Experts of a small language model.
Size: 9 layers, vocabulary 16384, 61.3M parameters.
Experts: 160 experts in each of 9 layers, 4 picks a token.
Training: a variant of SOAP for the experts, 332M tokens.
Below are experts of layer 2 (counted from 0) of a mixture-of-experts language model. Rows are named router (the router's row for the expert) and show model dimensions 160-191. Each number is 128 + 32 x the weight over its row's rms, rounded and kept within 0 to 255. Numbers have three digits each.
After each expert's rows: "comes before" lists some tokens at least twice as common just after its tokens as in all text. This comes from a sample of Wikipedia text that the model never trained on. Tokens count by the router's weight.

# expert 70
router:143154161085150095123134125117136083107130159179164152094080152076142147104172077105085084125128
comes before: "the ", "be ", "a ", "|", "have ", "his "

# expert 105
router:142134159091149079116120139132128075091131174179162144076081134069137156095178083098094073121137
comes before: "\n", "\n\n", "6 ", "8", "9", "7"

# expert 49
router:129150171085148080105128131126150077080142158185175145085087139081157136120174079110085087112133
comes before: "| ", "|", "(", "mi", "Lev", "/ "

# expert 109
router:163157186107155132119139115148158123124125178167151144094060160060085146090165139111133081138109
comes before: ", ", ". ", ".", ": ", "==", "\n"

# expert 36
router:135153168112153104119146120163139104120139134133139138073096141092122141140145099120090103143138
comes before: "of ", "was ", "in ", "is ", "and ", "("

# expert 147
router:137126151120165085084130123164124079107143164135117167114116101137167173053143132118106130100150
comes before: "\n\n", "\n", "See ", "==", "Early ", "History"

# expert 67
router:168158128144138082115079151113088122106096124128179136075085075082152160121164102115098097144102
comes before: "ing ", "ed ", ", ", "ed", "es ", ". "

# expert 20
router:138122187084149099104137125112147093092147199196141133119099115059150175087144090133103077104143
comes before: "be ", "the ", "to ", "in ", "of ", "by "

# expert 71
router:144153159078143087117118132125129072095137170193167147092082135086143131104164088112088084137134
comes before: "| ", "- ", "|---|---|---|---|---|", "|---|---|---|", "|", "|---|---|---|---|"

# expert 149
router:159146174079166098085144120111105103085109171194163158116088120088162142088166116124103069138082
comes before: "s ", "\n", "\n\n", "born ", "The ", "t "

# expert 99
router:223121153121119102121098161126149087027170129159154136100093132075150143118140141079094124136122
comes before: "–", ".", ", ", ") ", "; ", ","

# expert 122
router:146133192100118104117107121152105043109119137168179138064079143082151180106162089109105082118110
comes before: "0", "8", "5", "4", "6", "9"

# expert 2
router:128115162123153109109128132109153095122132181190157134097066175060095161100183092110083108144114
comes before: ", ", ". ", ".", ") ", "\n", "-"

# expert 126
router:135134162087131094126140118124122078086118172196169149071078133072123163105159087113092081130143
comes before: "|", "| ", " ", "Carth", "1", "— "

# expert 1
router:156172158075152086105130125134125117094144175184160145066093127085117160098175093098091081138145
comes before: "| ", "was ", "|", "had ", "were ", "=="

# expert 21
router:141136158093166098133122137143125087102129154178172155080089141087146167114165083102090085130146
comes before: "| ", "0 ", "; ", "1 ", "2 ", "+"

# expert 158
router:129125178074185108124100151123126102098104165115135159109108179105136155109164096111119081139141
comes before: "to ", "by ", "in ", "the ", "on ", "from "

# expert 24
router:161141168094143104109107133124112113117146147166144151076079112104164158087191112090114075097104
comes before: "- ", "==", "The ", "| ", "= ", "In "

# expert 153
router:131112135093158101099151111137099118109138190122143133089074107079136171066174080062130071130095
comes before: "of ", "is ", "and ", "to ", "in ", "("

# expert 103
router:188116127111115116133197144142141077081129144184135179098115118097114142123195122133090034145093
comes before: "\n\n", "\n", "The ", "S", "He ", "5 "

# expert 19
router:143136160088158099114122130125133077096131164184164143078077152087149158097180088111090078118138
comes before: "\n", "0 ", "— ", "1 ", "2 ", "; "

# expert 30
router:132156175073137082117113132135130077093126170176165155090077128084139155105173087113101081119144
comes before: "| ", "- ", "The ", ": ", "|---|---|---|", "|---|---|---|---|---|"

# expert 156
router:145136157091146087118123118140135078089131166181165147076086134075136164099168094103088083126143
comes before: "–", ", ", ")", ": ", ") ", "|"

# expert 113
router:142149161092153095112129139114132077103129161192170155091075137079134147102178087111081085131132
comes before: "| ", " ", ", ", "|", ". ", "well "

# expert 124
router:121162153110109109090162122136126119074153167129112146075109094109122158139151084101089112131158
comes before: "of ", "by ", "in ", "and ", "that ", "for "

# expert 31
router:143143163079152083113120135120131083089139161187163160085080133076147148090179092105090079127145
comes before: "| ", "|", ": ", " ", "o ", "as"

# expert 137
router:144166165080156074120135116118123078096127168190171144092083139084134136097179076103095078128132
comes before: "| ", "0 ", "|", "; ", "^{", "1 "

# expert 74
router:128137165096140082116129109139097071108125147170174129065080151099127149106167093122074087144140
comes before: "| ", "|", "–", "0 ", "States ", "5 "

# expert 88
router:126134158077174092114128123139149102103112169186154170092077152072117147100156075121105061129122
comes before: "| ", "The ", "It ", "This ", "In ", "are "

# expert 132
router:197148149089145118124135150114128100111106160146168193083105132102137169097188090080124080091109
comes before: ", ", "-", ". ", ".", "s", "er "

# expert 107
router:146147168088161088125128144124127073100125170180164160080083136078141143097171090101075081104129
comes before: "\n", " ", "as ", "ians ", "frac", "Republican "

# expert 32
router:155142155080149088114121123136134074095132172183164141078077138081146149101160083105090084127137
comes before: "\n", "to ", ": ", "that ", "′", "°"

# expert 146
router:127164160094147084132113122112140087074161168176167153109096145088119151100166103108078094118097
comes before: "| ", "|", "by ", ": ", "201", "202"

# expert 48
router:150138161076170100130131121126129081092148166181171149090093129077146150104163074111085088121141
comes before: "\n", "\n\n", "Animalia", "name", "Arthropoda", "Insecta"

# expert 17
router:133126200120112103124087089115140122137145166159182159110122156096078200094159100092092049136120
comes before: "the ", "a ", "201", "his ", "200", "199"

# expert 92
router:148154155091150088117131128128127084099128167188166158082075133080157150088183085107091084133135
comes before: "- ", "| ", ":", "|---|---|---|---|---|---|", "i ", "ot "

# expert 41
router:137161176084115124119123134153131138147184113147107136128078101125157197099177136117049113108095
comes before: "- ", "| ", "==", "The ", "In ", "== "

# expert 4
router:148133161086154088119117129123128083085129173175166153077085125065128159095183083103084068132132
comes before: "\n", "\n\n", "200", "202", "201", "=="

# expert 143
router:146151168089157092119125127129161073090130170179158134091091142073139153097173082097103080122131
comes before: "s ", "of ", "|", "t ", "°", "′"

# expert 29
router:136149153067134092126146135114120102106127150185162155079073113090127150088167082118062087143121
comes before: "| ", "|", "be ", "Court ", "have ", "Carth"

# expert 44
router:171161156109189095094125111169111111105126142188192130093074124106093132111151091112085097122077
comes before: ". ", ".", ", ", ") ", "., ", "-"

# expert 51
router:138151165083163084125123123125139078104135172172162148080081124073138152090177078102095083127135
comes before: "\n\n", "the ", "a ", "000 ", "well ", "to "

# expert 81
router:152165144145138102092142103136085106162125130135118176104078117096117143118184071148131097148090
comes before: "the ", "he ", "is ", "was ", "it ", "they "

# expert 89
router:147143164093158087118144138140140102102128149173162150066091124066135166106174095109096078120135
comes before: "\n\n", ", ", ") ", ". ", ")", "), "

# expert 25
router:104121157110211120086126128144132094067118149148142147108098137085122169118174094111093111156121
comes before: "a ", "the ", "to ", "by ", "in ", "on "

# expert 115
router:132139147080174113118131116109132105099127150178132170075101126100148151123175098088105103135147
comes before: "\n", "\n\n", "See ", "States ", "History", "States"

# expert 134
router:137141175096157099103131137124129078092124161186172143080078133069153134105172077116091076125124
comes before: "| ", "000 ", "(", "not ", "ones ", "000"

# expert 33
router:161179192119119087116160123096166118109173140165156179106107165104189145113179092080116089119147
comes before: "| ", "(", "/ ", "|", "ia", "en "

# expert 148
router:156162160091153091123122153142137077094139156195156163079061125085154150111178100104098089136145
comes before: "\n\n", "the ", "\n", "of ", "his ", "S"